Experts of a small language model.
Size: 10 layers, width 256.
Below are experts of layer 3 (counted from 0) of a mixture-of-experts language model. Rows are named router (the router's row for the expert), gate (a neuron's input weights, with its number), up (a neuron's input weights, with its number) and show model dimensions 0-127. Each number is 500 + 25 x the weight over its row's rms, rounded and kept within 0 to 999. Numbers have three digits each.
Before each expert's rows: "mostly gets" lists some tokens that are sent to it at least half of the time. This comes from a sample of Wikipedia text that the model never trained on.

# expert 73
mostly gets: " a", " an", " two", " no", " one", " three"
router:501495449483535485467511544446476527472534495464438501497494471538501470482550516477522502465462498537505540485504476485500515502518519490525500488466508517528483463507542476488502501529533551469463492460492580503488493526528478515510521495518527508497509497538465489551509485457478490489512557474533477462485545495507474515492517504497549498500516478495498512482511487522474522478506
gate0:495531505513521497528546498484488532459529542446486467437485500495486536518507526485507520466477534512456559525478456541498489484473509461484486519539495528522465504467504477497508469521478462484497505523524516511481482500511495486492503508554491453506517520519466511516483507499498512488491521517544466502475508498501475510503506539503488491455474509482466518461481528511541520522469
up0:511512487474478518513487490496510513564520465551496475537514529456496493463517499509468493581490492457490477487491545480555468488526514553490516486460492474481490519521508501481508574493529503519511484482463525494524485490495510521506490524453510493514476515492492522508486478475509478542483491482512508514556488541519477481518504504474518501507521514528509513490499458501485475482521
gate1:502484485511493509484493489498508506517469496539517522482518508496523497465478503503516524547514492480532492562485487458466526529478486493517481496500556541445449491525521519454531454454536500531475489470515488498493479466471526511478498509515509507503497421531497495512504519500491508465513490549491488508536519479496481484460489493505495505546531490452483496548460468493468481467490
up1:487524506455520511514491528477512507435483470529530493511508490516505470507495515481493493501533455498502500472532474538489492462490517566508514528517452498480495498542451459519470555532455507551503477535509472505471526529495485472541506490542508475477474503471502533511493500489484530513519496499518447502443492505498474476531548467546503480531520465491465502452471545510508567522494
gate2:518501524479476500549513511481492510460505539493515489485488491505512475531489520488470522467513525477465455522499500476504531539498474472516504525500534522488489535501518512467489484514533503528513540534549486531516492484529489465491522490526480484473482504475513455473519505484507491465497476508493513486504505516523482469493482545482494521474541515535509498513526499515498491550516
up2:524502486497514497499484489529508496528478447512474506520488519482517532495527511484516507548469488515498566505466507507480502480493521510467516496505476471488496469519466476513527497498465455446493489472498497504477482516477512536512476506496522483528510488522477547510474509509506481527515528476532512539464511477481540530502464470519525477506478476467483496501475456480503509430458
gate3:467506530520537520514493443512508484506456521535543466506501521455513488481458495504494448514545503476482447480489564510516469473513470521474465508461497506459487495526473485504483501462493497550545503522476489498452506534479545420488474496479516462533486460448515480484493477492505502536461488506487544523525488513479501556514497507504470495495494511514495517505515488511507479530501
up3:469510451494537511451517502485439511518509517503465522488515455497519504518504492474508477494523547522536543514500517481510491481531536517489510493483503514523494469501525483528508518508505519519463476480473514493479498533517474459508481523488549513523525493496445517517481469491447480499460558471542521458520532524487476506520497485464531509493516470492518541494511462504446544473494
gate4:510500519502476484530515485515500501500491553498510488477496495480529500550505526476479476504527421435508507499514489503446553557475493499482497460539486529507501510492514505482519492519489521510493495471535507513482509470500516525448512461488482443528486477477532471482535510495523475513489469511500515494483498527476445518537497515509482504500511509504461487489529514470513515493485
up4:495487493469476517475503486510503477485480454514499527537516481512484551521494501534500511504465528525522479503509489540511475483596459479513490528480510454516517524542530513522460491513487456526518494530484491487516482509494471477549531519512480546498509535521534498508496475502518546550547518487505509504504521521520554492511507469512503513558495488460482472514448490485497513495496
gate5:583478494543536468497455489463487492514471477467515489479508450523531518461482502483510482465473471528520505516521493542480511472460487477528477483495493503497475514542483488498512497479457464447533545505513479457487547510479504478510539457530512502509507506456518502489498487502500518538484518502497503486500527506456560484461513466518499518517506490459518489493515506511491547505506
up5:460496541493476523516486501516501513498509534493521519533500499520464482513499481538513507520465530512508485508481523465514505475509515521484471492504505470486491500482540496501449489486493456470500515496513514527475461491506511503514500501506509521501514460553487514475511512508461509482421508473484476502513487496471540509556526528524525524506491518491500503510510511501521495516504
gate6:498501508561543516476469492498490481547494529494506536486526511450507521462501453492524520520511513533518527478524536540498496482514493490490469523539486506488484532485461495505514465478484516463516495474477460461457512504487529506462505492531482515537470492506530512486494493504505503488516495508495495504486476550462525427502500498449503490491461496465533507475497475518480478499485
up6:487495490460479495510516498520529503430494445568506485503468490539516464497503502489443490501473492463471466498489466462500477528498493523519525479488498495523484457513519495515488519493531521518489509496527530515544524527476501496518492519475513500445514507483483508501513503476489524513498494472496528480543513483537483573499475523562491508496557478550505505509543549496490497515538
gate7:490454483477525498491501514480495499531538502460487493486481523501495485493491523511464482505489506499479538498524559522551481509506541473488495540456493464515546496540474519490506511510498522471497525494499558519539496548506551519487487532556507533483501510530461509537493534473477454514476513531502501494521540486530464539480454511507518537458488511533486528477512463491501511517496
up7:514538499460490540473509497528498507537452540515479505485489477487445536501494494477499487484510520544495499506486525479506460484477457513574524525496528510496444503504544496542520461507471507504541512514477458499465509492480439502515509496527495500502500525486502529510489475491520501490508513491525481483488490531499549470466472462515502519500508497488497495537514521503505517522478
gate8:507493525486509518501533504517484503471467481546498462466521479484496533521533523485468476531519461490507501523522436510541515520482497539477474514467517474495491507486450478510474511510510494568498509542467509491504470558532481466522519518437502517492536490509513493516509496476481472494505524510536514488461488465524453466496538554479512554492505507511494523449527546480516511487485
up8:500466503494467527500532506504511498506506506489500482480452533475509558526499510493475460520493568501509477540510551479537505524495495452517485530506487523538558467522509513544589476525466530499500478500482525527534510548477515500494478503472508513528506517514480531475518509531530501476496484483485504481503485479526536544502515481525504499468476455480541504461535483508523493483540
gate9:538447542500495506537489497517498482482523479486452468514496500520503522465503520515458461514477496528490527522507495523549471557506522450505467467484468463510530483533510504473463596532458473502494489473544572498521478539516551510512473498563499467528539563492496507487478474489525467497518491504503510515502478524487514512532469504471491478540512515518510515456487509514516499484497
up9:528435540497491494521486482503472485522511549489498510487459512536524523509492504496464484496523501509459526510468478504516470530469538469482500482497490496512553493496503517506479508521470494544500517496545530515501487536483541441478468496520497491511520526514483457478511482497514468470506491535503502476508518542487516519519473480493479491483478500509486516438486509502514689491514
gate10:498473490487565478481488495495496504487482502490496506477518511484517477501520460516512502539481454474479497487494486513480490483449483528501521485510490530524494432505496532519474508485480535519494491470526543459487527475505471515474480487468484494545482514506489520501504492459487531527493496522518483452526502510469530504519493511455498498487526497517485507477513541487482486509509
up10:509481478518454483497492526497509504489510523514502489532489453540451480509488501479512467486517521522518503515486504493528525476535504456501454500511530474498527495524539486498521468497498453494491528540474466471471518514475489479527542510502525511466463514499481496513478536512511497459509496489472502499481480495542471503493497483534506471498474505488501497501472522543506523506492
gate11:482492453496523508488475485502480491511499510474493493506489479508524491555515469460530484451484496467511519468484521469555498532495525468506521493484501486500511503537501499514452531503499506540492509492582517462533520537470477469480507502496556522537517473479496490494505487478477500482490525472491508473485488540446500500505471519489496401456481489496550526492508491471470518494500
up11:503481466479545522516462496490473497493511523450485479499477483482518475535505485482544485451494496466513521449487506486562487528497527474504519501500511480478484504532483463505441547493485502542485504487560500435526520519482482447479510495522582499515513478475502512477542483477479501493487529457502491475481477530495505494515474508468492445490476475509537531492491498494481535501504
gate12:505479479512537490525525549501510502481532477488505542524470528520491489484458489469543476494479506465493495459470516513496442476498492503521516509493472557516517506504529530519514472489515517523488485481505505500494520503528512515506441507468494458489502469463468514521509518520478515437520495445497504496478458484518518513553503476523499490526485517532506475490479478492494493520481
up12:500528508503519465508508505459500529473532479510499506473411524529502495455473474501516518496475522499486510495488500489461511480485494522493499510529486566491482507491501480476489499490483552482472498455499484465495512490532529506514445467502499441468506473497485488529475508478487522509488514498464521519507510465541532514540461468516491490482508543506487501475514475511500474504458
gate13:566510526561497504497548489503499503485482455503516472482454504502526555506465496469478508527483487494504493489490542511551534496531481471494502527502495484480480513492442504485538477491432502483517479508466515503517484500484494473503518490473497476512504501502498539499504515492507528498485491491489536464511481563488483493528541486509484470459505493503494493479565513490495533481479
up13:438499470533475472514450474512495503498533516500506511507517481500456482537535478511513501491524486492479484487506471499465458527533494459501488480487524471519521541462534544507462488505497465512490520495510478435512518542505475517543498497495482536519479515497518476484537496511516442513497502481490491538503474559486526454531490534460516497506515504519501503517448506495541463517490
gate14:472553486504469541455457498488473502490495534499512529491495510439496501536490492463544510511537489498501496494511451502530484474512476508499466464513491482470451533523506485529455549507463505527492544524491454506540498510516498436520462480494501527498487494492520526467510508534511501468480498531523472507475488476498523441473518563515503475493528475487516491452521544457511516475481
up14:527499497542488511483484521490477469497487534495518466475506500535510501516515512500448488490557452556488483491505491522490509498462495471462521524476507442468505506480495521516508481522530516527518503507478523501451461529522526518508536476547489533519481511527501459538503463508509487496495495520546460493517480494482510473497459488494509499506512540510453500538462505521495502516502
gate15:527487494497495508436488515489512505478537483452513514525515515488543491496511525505486530480510463487494486485483449500513478502493516489490472465536491507479489499469472484471531513496513444486486508477493488487538512474516461495504493484496507472524489501490504521446429503477535466476477496465474535486540530465436451491476487495479500502526517602488530484499533510509502501511493
up15:477461493532475475514520471521504495515491493512506487481519463561510503492490477520506483484471487490505488493511494507469502525492467522541485509496476512474548518527512520477476451467485535492512495514516522428494528482508484500502533529501501481512523477487501496513487481528487550510535496497507487482488511513461496529529484416528484515513518523504471501520483505528529526511507
gate16:512494490522487467484480472521521454522488484453491488507519559484484571475463480513466513524487490495458484418453487532522495450437501513513495463543486486501540485510529517518548542469488473423502483507500496512466533489494488512499491505509476478555470556473492492483466502514502514530481476515520495506454538495479488502481525540492489525494461481453495498501545471506520502497481
up16:522472519516499527497474498496490518484509529521495475535533485492496465509520516541515493488497484484514473492459451522498505444501511581474530463518484547502510487443461555508528512470494470508468517510501525476514469486457487515509520486454503469585496443498474503509492475529509498540503491553510501518502481564505468515549546477470489468448458512534502484472491547476503511489528

# expert 193
mostly gets: " No", " no", " Te", " Ne", "ī"
router:503510527517534515509516502462491505503515516502520481464506452503496532487506492472479495451503522470525478517536455482512511511529458465514510478476489539509481499511521542463519492509551489520481516528468443511534529500529513438491514543482550505484543527465504469535508479457481484502472553482517526453504498498522495511484513499458531513490484519487520562504536470549474525558522
gate0:505489518479502529456482541458480461471474524480487488500528472497514474469457522483470503468533462515516496543508474495475470500507474506521522520519509478482493467503470448502511501512502495469518482488521554480503539478488463500494514445510503491479496478462515492497506484517509556539496491518513469491461491451450480514472501452526498503528511488471444460401511526474520541514488
up0:493506499512486476497515450538517534525530446524483511497470507529490559534555482515532477535451518497447509458484525485512511497476525501486494476495505509507505516487523543508503500483487516513487524505492453516512466521509526501501487551489500530518491527524492508494481505494490452460500495477470545518561490548535520500520475540473469498489478517520555542586490497514493456475494
gate1:501455495506512462506492546552505506519480496510473517493503491490546509473519537507478503509489491520501516526521491477448510502539494484516507488498496529504509550514513515501517521550490513493504489451553514495497461510517439531475502482527485540500510496481508496516538496492516496430510540517486504509509445481490544512502517518500461483500484503558514459542459453501483486493503
up1:489531494486504473506484467494548504523494546497499539498491517498497468526486475503560501520513490493475510450496545538551560483483539501464482491505451452499519511529509499522525455497466492513508491530515480459476479485489519508518527528517495505510509488513498540476529492506497489474480477483495482523466524526533507508484527495510482486524502495441507531494498534516560460499513
gate2:505484475478478475496471524544516506522475487493488483504480504461439459456539500563534506485478480555466504497471491483482484553501530510502521512516504499509523514524485556491479529454500472496492520455463485463512507495512456494491514495506481503545547498507455498502523505482494508504484493449479483513530509502514471506501516482495515497480501525495532530520530522517501467553507
up2:507495457510489494469440508496534496508443491483480485519493490484427464445519501558520489500478488521469487511476496503527474552525513514511527500493506515526503535509532553498490533447511483514486509455475457439511511494528463488501523505490481489534528492492470512526522493496477512520513471456510498505527516491531466504482526476493510486500505545477542531516538511522489461545507
gate3:489497534475468490503562505440479503480527532485521518489516484540483520492484501447516551477482526458510510564539473471476534503531476442509526522500527537543488521509530477486478487460532486511505524484534544496524486480502524483509514488516501512487544503485515480467479506478496510484471523508535520475484510497515487480494493528466493499500512474471480534500503516551505478481475
up3:490505519475456497480550515432507491499538538480525525507528493485463504462475503466497522496480534465506493553543471485463532493531482459507455533516536509521523541519542460492498469535536512502523498492550546469497477471532455450488522495526491520511534512502538474483500504495518500498501519530522484484532503498494486486484519507409499518489504471494452515490489512544499495472471
gate4:487484476484537464482504541519484498535523491516465466472495538528480521541500518525556485518529485471511500498520512525514503516486493515481529514514474503458517454548452500486507518502517550519480513499504513461516515531477498511491513535485490480523524517521493500521513497492486476469538480491566469492537521510485499468522501551507509471455455473481494455501456528521510493476503
up4:490483471515541464475493513500465497555531478508489448496540521541489491522504535511542469553503470452545496524580487490499468507513496502515533480497485510492528472514508515475479530516544534528519528504480504503550526531490501495473490549472529473483545507464513472550521515472487519461525502489523468496536524504535493477507506524474519494458437507479486463484449482555489521485510
gate5:409443498486505491538451473493496496550499508509516508504494503487494483505482521497470519521496532582494471489458507521487485501495524486435530476513480474516527506566539521508511531493496511522453502508533507518501474529443496474469502492446482507524466469496512481501500503539548492485490487531496542479520502482509482469520527517513486512493472504497472506514506504511493468511477
up5:495535486539498522517501519474484490479489512514523512507500529523503505466514462475498504492484472473480506513474538456510481491494490540529507476464528503548463536448503462492514488535506487498530523507485470469511466512493517522487491470527522510488471526558503509554502483510475504503478496457481497525494516473494523517470497505492395529484511496504482513509489459456517501442520
gate6:493488481458487469492472484546547473513521494471532512500488474535494517489493548496541506501464454467491494481544536500459485552489511519510459510511484501511513520497475487504435495490470505463534500521488500513493499493499540549503497495512457533477486453508519507499508537525512484506558418488525492513506474522473528466516462510484487463496481491519520515454503506487520526499471
up6:529517463520499477548505452510518502512504491506496490505457471521502468505516501463494508494477477523494487478497505530518480571536512487533495502503490494486512490558540556500454511462503513505535473521440457538480505550496512486520474538486471494517483476477504501551520463499495466475501509423451482528519465498527530500519469483489562518508513506517521500518485480472497492540489
gate7:505535491485502504502514464479468490473460531488490482480515492488535511505474472515530510536496478551439508484517504518512495455403482535465501453518468464498518511519501456508508492489495506497479477543512472508494555521493496488562467474505500481525520503485510473476488511490500524498489506485521514480449481514509504476521451540511501495431480510476530531475532494488543514525511
up7:520458506497493477490494524514513491536526454508499493492499454528434478468497530497468512455489464474554486525489497491471467524531510474520492510486515476528483485476472549527512515544468494514544492490506542494517486506527509519444531511517477546479456488479490509522522496494424483505518488491538488509520505482478508517437521481518500485538536493525456479493491551489497504479505
gate8:439537522484497533478510479490484466476489466512529534497501517496511494517474471512462515474473496501477498498491483511497487487516496480496480499524486531507468465523518481493516492485513499471529529511482481529516537486440471512458521511501478533453500480472546500499447544508494528493499493495474533511490496484539464478448466514495495594477484473537515493552554522490503495477469
up8:569488523511468488495480504484505498512482500519440478492515488506513529498522531492525493514499485504525499530515486560529519500477512500502536546498511467466492498517472502539504497493495486527468556507524504507516464504509536478517471511536497497521490512476420519457519440506502470504481483484521485474508493519480512471524489528508525543519511505491540525501471518516504512499520
gate9:441509512470501506548461529528498500529461506509527496534459505553536511522515483561518506540508503505486508514530508516481524536447530536520500505533464509469465482507455526525470493478473511510483494475469463529480479512501500561529468526494472491485520500495491491536497496548520465506518456490507495488546471507474557506485497522501547497516438461523494516497494499492526483503506
up9:455544511492528520514449484497509518539491514474511507495527486563505491521483497531488496502498513507487501508515519525518516530469459534520499530522451500502485482499456539490488517484486490519493512495443483534506523530499510510497492513501477496480498487462494480529485526510487462506518452509498498459503482510502528473486466477492547465510472479532459542518528490479526520540532
gate10:497479483544461548493480514519544532591521532474499521539510507471510496480463524509476509506486519465521478472487555520531491518521511500473511495482502453533473544516505504517516530517481491514464525521476506475503460527469502495517492509459492535493460461527462506517506521532504503527502498478490505492514488475482488549550521554547514518488519533508525462515507524406457474523516
up10:515501512550507491482476498483527507486543493479509499511486471465486498525483541492422485472513550485516480498476524502548510501522471465493534481498490507538500500512523525486520513506493444497508489516487519508511474507478478481526534520460506524487501475502452464500499523488462475510501496473484530489501525487504492554519484515499523471430508516516549473529512519498475517541486
gate11:573531563522489476441508451503516414504509491507497497516514514477531543468481508509510511526437489469516506543535477503522526491513485490519476531519502521522512502528477491502518479511522486497502569507531528520492470452498481506449540492526490489501469490477539513488471527503518522512482483504492508475523522462508485499492529515475483538503533480442490508498531514487475473448503
up11:534514564507468527479542481502506509509477465524510495506512494528555498479451515483512522540453495443522511539538480504494514488492515493501486494500496530550512520549473465493508477482518507501478525504529512534504473490475511488503528494489508487491492479500482505479499527492503540513461509516504497479516515467495503503469495552485445562499528507484507527483514488493519484413513
gate12:514505491545523472489460485482533500537444506545465523505518519494506540504552502504524497491527457432475471489516500516467494491466500533501541500470480486445506522533476517482512470512484485470507495508493459487474509461486465517533512553528489527506491553530476519508519491515480486511492486481502503512529474500448556491512484496558522523467452524481483551467474485502509483471501
up12:519483507543498476493455454438527503530450514537467523486510506492499543500520498510539494486506453439480469490533523540504480485488478517515533504481543488479488511538501519465475476501524474479530534508488472532494511497480471492536497558539496521495485519513496510511518506527443491501496497499521534492506461507478508474496473494542554527456456532493499553470484481476527503482473
gate13:483485501485480515471518466534508462503481536471463500478503506498455489501531471507545484488482474475479479501457527511526496507512476507487460515462579469472500470528506527490474514496494491517480467499510509515482491515470478501449523466522488534482478502485518516476508486492520521487518472468516502498483465482493481461482498495491484474496500481468470478496495514497494459458443
up13:483492475478489529453550477526481473506491523469463507463510493503438501532526494531535466493512489456486496476483528519538482547524500487485455513474547483503489468531503513494458489505497512538478475520477509533506502516496494482453503515506488490481500489480495504467516470487497499502523491473519514485485479479489497457486521480512512503514511499473516467489517517500485506495461
gate14:488495467528494521529502503551539515470485492526496493508483492506479496488520478479532527527501531500491478470488530520534499505499497510481483525517530534512521513542519507533489500471475503523460491522456459485516517568507486501565477474484521503499499520551448545543487523512503489540476531462530482528504515484507503525509528509527498498486512497500531485533472533469500442514480
up14:489501452566484511512481491504521506473526525506498478475485495538471526474493484462531494521519514494508455445488507518571496494557443496500490508509522522528522499504513512508509485484485489491471505536475482492530516560511476486512510499491511518505489543511473507558467517512481506572489544489505508504487522497514477474531481508518522487491520510487521472535487527497488474536462
gate15:529515495496542458488510518492468525506489522518481482535528505475475514510531510524515486524477478501490539509519495528527451458511513548456546524568514501520499498531474490506506518487513519505418520494484485538520508525505489495479496510521521536548515481520478532493546513477540422499522475514482520527503486539533549496550495502487471475508464516524538523443481504511503506526518
up15:507527546467513500498551484483477497498554511496490508515473505563510474489479493448511507496498513461477513501514507471480511492493506508498524548510478513509502510501541489512512511471502507511500445548591451484458514508529552527528460504529494548471546512489513495509469481486481503459517540456522508485496443510516506545488468515487513446495532464499483501573515457510515528504448
gate16:538505533486516504471483510515503526529496505509498492521506525474519504488508502550514495523458489490480488524547522459472529509480491508492495501499459497460490497496447466525543501519486507443469501480508481437511513475508502497509441519528479556549546544476472525472534481523519525490512507495461468520537441499458486506529481523492484512509472493504527514484519526514536498489489
up16:483475460471509464509503518526542480457473500523479501522460533485479475489505481469506494516552475490540521492474527511513506455485558539459483470462507477497494485508497500535520487464451528525487469514523496495470474503496476538512501472490478531491510503512497542533501518504517539497497476495517504529481516498501503548478499498527497493507525466443476455493462502511496483470516

# expert 218
mostly gets: " an", " German", " English", " French", " a", " or"
router:488502501503469505480490509501524526486520496476452483480483461512524528474525490487492516487499528519500528467479491494478460511532513472514514484500490519536497469545530503479513506521509549530480510441484523474496505503529456479540510487471521455482542447521462497541518502511497462489475528480537533481519482463519494490538517529519519506509525447482513512517492476479512552491514
gate0:508485502450456483536504512475472515458503495479491462552482477493466487465506555547515509483507499497510505514490510503566506490481515494493486560479517454477487536490484459511496530513504505494501487556481478478458452494536523478500502493467519472519527513534464495520468501540486493501487514504538454497497526505511506498525493526499540503516541527525512502480502493495519487481513
up0:512491504510508514499508505509463540469509491451480448528524469452486505524524552520524493504495520524488553516487521502520472514499546468481484508460539435511496517486479485485497558531478509528488473516468491490480477510522499487521481527485537477479521522533492487529476487493474474503465550447521488497522529506495462516507475533473522502528529493530519510474516479491487511493535
gate1:488507514492529471521489526530507511472523509450484537470472542486486482518514473496500516528495495516519520494491499530518502486495477498517511487721512482465479515463519481481496502497524509495501509494528507532464510508502468544460519498492486465524519526518489494496459487531504504494525498528515486502511492503515498512478496467500503505483526478528496471475461489531486486492482
up1:510514463481503540483504526499501499519480521477483478548498489510528523493500504505443446473513490513473536486486492471466492524493477499486520517473493496522522504497488536556512495513464524491523498542464469483509476529499507483538530511461491565501480486502484531468539523517499549490500506502523534471494502478516501482478519494488497509499505537496504498541524514445477461522473
gate2:519503485520516505507481543544495511494581486480472512494521505487524517449541505506566501509465532484501537511500470468549501488514512462505504493522501513482530517505499478522478485532492471470506508515514500510499472469506501465538478488522492504514508562504472542519462517490498529449519514499514472508455477503497479495517523502464503491519510549514515522514480458532488509455523
up2:518488494499512480546510491467457520476476496513500478519485489458497505567511537458443506486538500498499497470507482475483533516446490521498481516484535483494495487505472516517523494485510490465485491515503503529476523517500514498514506503481467533493493434555491482477489504500506483508496496497491461478528547553473517478543451553478496525484463499571508509503523541494531500534474
gate3:520542503527482460549519492497464537507498499496484481538499494489525432499491525507481519497503486464508476527512515461484578483478458496496528522489505523493512504461504489456504490502507510481475524515530522489474520477590527510523497462521487489514463465537488502475516499481490506507475502514483489498498526513445533514561520504449490513529508552481495489487508491493512499501496
up3:532509482557520518478501495549501487542499586550504502490514497473529560533502556497446499526470505506512505530529459494473526517527484510520419526476504494507472524521482526504495484536512482498512498507507526512486439456468517504507510514470509548490497500520479522501477530518510497487499480509499484469512489489442491489493508511497499512464526470509504499520537474486518557481493
gate4:505515498521499495534501465534472503529509496502503510536506478539500501494508475526497507485510497492461498511483485473487478565519504511516519485510512531530493467461495477515533487513484471498478479515500516508477513519522503496495471532454529491526541479529477536472503480502475490479517509473474468481503553513443496509497465460478469500508482494475517524509476495489486486466528
up4:541443523520467494522491469493481511506508528492499490514480522515514496487460514505491497481520479489524481504483500522527519488491479495502536509538459504515519517537500542546522493510477509516515515535521486490483513493518495505489510509467509472544452489478494472503505489549484531488494507537494487484490470512480471464533527523514521526513517531496506470479541521457535524508493
gate5:493484496524490490507467556486541463486466528551528500491488544484505490491512481482460546543505495562484471479471486530504488430452475480476547490503489516505530507495493510518477510512480483542497504486481497478509447522502479456524506501468499474480501494513503497529511475493483509518528500526472541537511487512527473525516503501504448504503502521481500517504480524450524444542550
up5:496481491468475571472501518499518518494454503512508527500482462523500493500571452521496506491480533548473513477488503500496460489527516480512526569489497545485474483493492499498484495468514501528482502496576519448551521528484500483538476525512517485468517494486466520503517472522467504515499543471575497503530523521514530554501494469530447458468508487568520519501491495481506437540496
gate6:524499463507504521490494462514528507477429482529491466479485456497510492502487504529452476516511487458492484486515527493482489539500505500512497502451475509505537543553497540517500519474500503543517494490451483540510524488496474491501488468470495489553493523454477538485535491511496494472501486547541454490523461500488503479460498481526523454494540549495502490513498514522530523506470
up6:499404540475496487509534516486529498552493478498485489499479518490524469509499507501507504570493451540510510534514502497539560439500502516475509465480533474503522463455475532459514484528474536502482500494482530533581523528520504514482524492464503498488507499474505484490534504495497485524483498506470511508527491501496478542506524532511493532533501494496488519454562511538499471485512
gate7:457487504533479474507493532499509509482519511489473492529514489469523531489507441486481497516510514459473525480506471515497507540562521457485481472520520507494471514478537503515482509471522487479469511487484530505518554505473491499520489539452542484492518519482479551498476544547502498541479505471528516450497496512533520527578513525495500480499519476529565516452475454511506500525513
up7:503528504482510527442538532510494485485521493505478537456468514514455512526500564499442488473514503485528522526549524494476478494518514509553511476534467497511505515513461495491443493524505497513509511498511494481528495460545540524465473481497479551524507549525488504491468493467488502494507495508511488459492500504506529476464513489479507502515484513502493503487502511539477518487505
gate8:475487494493526508499519493480529481526539536491471484519490490512480498484515534519475470456515492503517531517509485511536481466496500507421514519487482478497550490531533491480499503483491513502483525509536511557515479473487501461445512488507497540539510468491510496487497551506519478513528500462465521515511540516513465504459464483483444445459510499500522528493478463453504447458517
up8:496502486505464495489495519506487527446522455476461519477508491481500514520499485505451500501526495486502504527551479502479521507479497489530490484502526519486475530496495519570510516499491543482539488478469497475494545528528513498515492541475502483493497542464537516529449461507466478528476504525507483456479521509479542495497519508499503533514488493468510542490501517528503533479540
gate9:489542484502502522370504482490463511475510495498484439479497480474490491514492476514577479542510507474512489488499475527532503498537517473498467497524481471496519530483502476526494527498476464484507466525489509490512498509525488477539500525457538498498496535501512489506536499528503484520500501486478512469503475481531482484522520509493498424493470527506528488490497509486507531482497
up9:501449501485490520516456511485523492485470481546515507565504493521505503514482485476486481505511491493469530530524481495484535454471503561448513508474499505473547486491456461474527462500455486526495495527478505501527490488483456504502468464526467465473520470486479492506469487467521505498499505498543478527470499499497477536482483460489491493502491476522496528486507499537513443515488
gate10:450483488458480518483477497501494510498536468503488509508501476473514474487483481492550553527484504469480480527502497501486474499520524482503512484486494502486536492495484459533487491540466494492483493472456508504522481528484507526500450528467488455473482491507472539482466466470490474521464487507498508511476457544497525489481535518488515473490507476516519548499489515523475481452517
up10:467482504484475513505460503500493504508525480497497488514533497501543468465490466506499540508539492572495460505493495505479535592493528475531510397520489501487519486507491482522498535523485536477466542481504469521495500476494450499485487502495480475481500500502516484470488504515524480487492489515512513527506476537509508467479499519492503485487498488502522524476493506496518496454506
gate11:489466486551515495533502492478511477478533522473494488526522506425494512474478484515498500501535501523510497552473491534505505453512519480459484505516510490487493495508515515524522481437503493521501509521492511506460521465505460507567510489465487463518482487460513487501483497499490466539480502531474500495512493492514483455507543483519432444524491520497511514460458494489550470473540
up11:510516471439503500483511502511482461524462498528508525440439525508491479527490511459505517482493446494486516492504492500485481518451505518527506467495414512480500521458507500522486523540486500505520491498489484465535519500518538506455488449528483551502520516537496494485512476524512527466521490491496467539451526515479509510473489502499548512542503482483454472518523542535480445492488
gate12:519479502503479484500506524511500499488525415532495487542522475472482457523505489501465492505485439440520410474502458531458537482508480520480484476508526506466507504528474487529494494449500492479498498541493489506486563498485473496493515515487499454487484539477522521490491483494519501535489518531497483477469523489489464475536553503543531503512499502500514495472527525492497515524528
up12:511495502483477519493491500486480502500482499470491564463486506523465507502518456491517472486526535510495546490491535472534479488502522515508525522501493541534518477493501505477477467506487480535509488504528461486514467508537527485516457480547482539471488491501490466499546507508520495470512499447512490523477505491506493516480452463507497505540487480483472487485488504523500488507453
gate13:546517551473504476530502514530469490463507481503495493536472513461514491539522529439492533528490495503536481505478520509553516473518507500482513461484519498517495468502468491483553480519484467480498470497513510569538522495463523507484493506415507490531543503540522507497475520480492496495544485494462500494478503490452473544548523506502509498449509499538498491471517489507501496515488
up13:553534501497492511461527516494500528451507469488481470529489504467528542534509545453506494505513520523529475516504531500537477491501524480510489502461529532527476472501473485532525469510490517485499466464500513513544522524496507497441490529459530465512545533521522495545498493508459492481487550497470518477492501456488512546528558498521518516484513504515522494512522464513456513500513
gate14:543499508503511508454473458562456541508508570529489515495501491505484505537518504489515560509529499485510504504514556495520506537505481494533491482525516499486479491490501494498571476519497475495502529457496523553491471497502495518489494467467512534517486469535483498537476528507516498492524504487492489482526487489465489485511497511507535516500487457521485458509512472469482533511485
up14:443548468504516494497476527465539484529479495534523483482524541495533473510465490509465506471510503526533484516527456510436516526508464482498464499495512519536466516498522526540518528513494503484511493496486449455476504453493502565498485546512500497502506495510543513491540476478503494478509477526509508512508474503516564511497512503490491459486509498492525524513492480546502483503482
gate15:475503474594497498552511465484523497486494472460506470512493478512520481521484509501492496437531495453507497495527498495490514526508442480506515523502512514509499491517519509508468480481532467487540519514489542453508503485488469497506500512531509500552497483468539508493512492545526490464491489490483473498483511494462493491541504456526500498555514546470510496511494543482502513482514
up15:534499487430463547471478503537449530517464509519502476520481517449493467499488505501487512529492500515463476454480505517502521504463540498539471444492486515504518509490520474540533504482472492493501479489482496504483532507529529534520510494444517497481510518502470478547490522492487519486486495500474505494509470495506530504483500511464514502426465463518484478500492491494502503507495
gate16:515554497518479494470533476496494500488492450495505505491481509527492462513516519528473572498509472536523459456508487527464485507557488504536512483495491493491499472512486531533491510500540534481493579511537501493516503481523513505491506488495479527513466526504497481459492507523507518526498492519492497479527525500485534512465525507501496485526529516504532493499538500488485471469525
up16:554483505473555516550449503495522484521463523511512495486479511462497497537444485459517498498497487434495462490491502495531529476469522520457506510533479513487528551467505468533518488480491463507525459543507524475496480486484493485494507503487508453496537483471496490520502508481460499445525501494489459524438463510487482495506475489524514479455495525501504506495500530484500509513488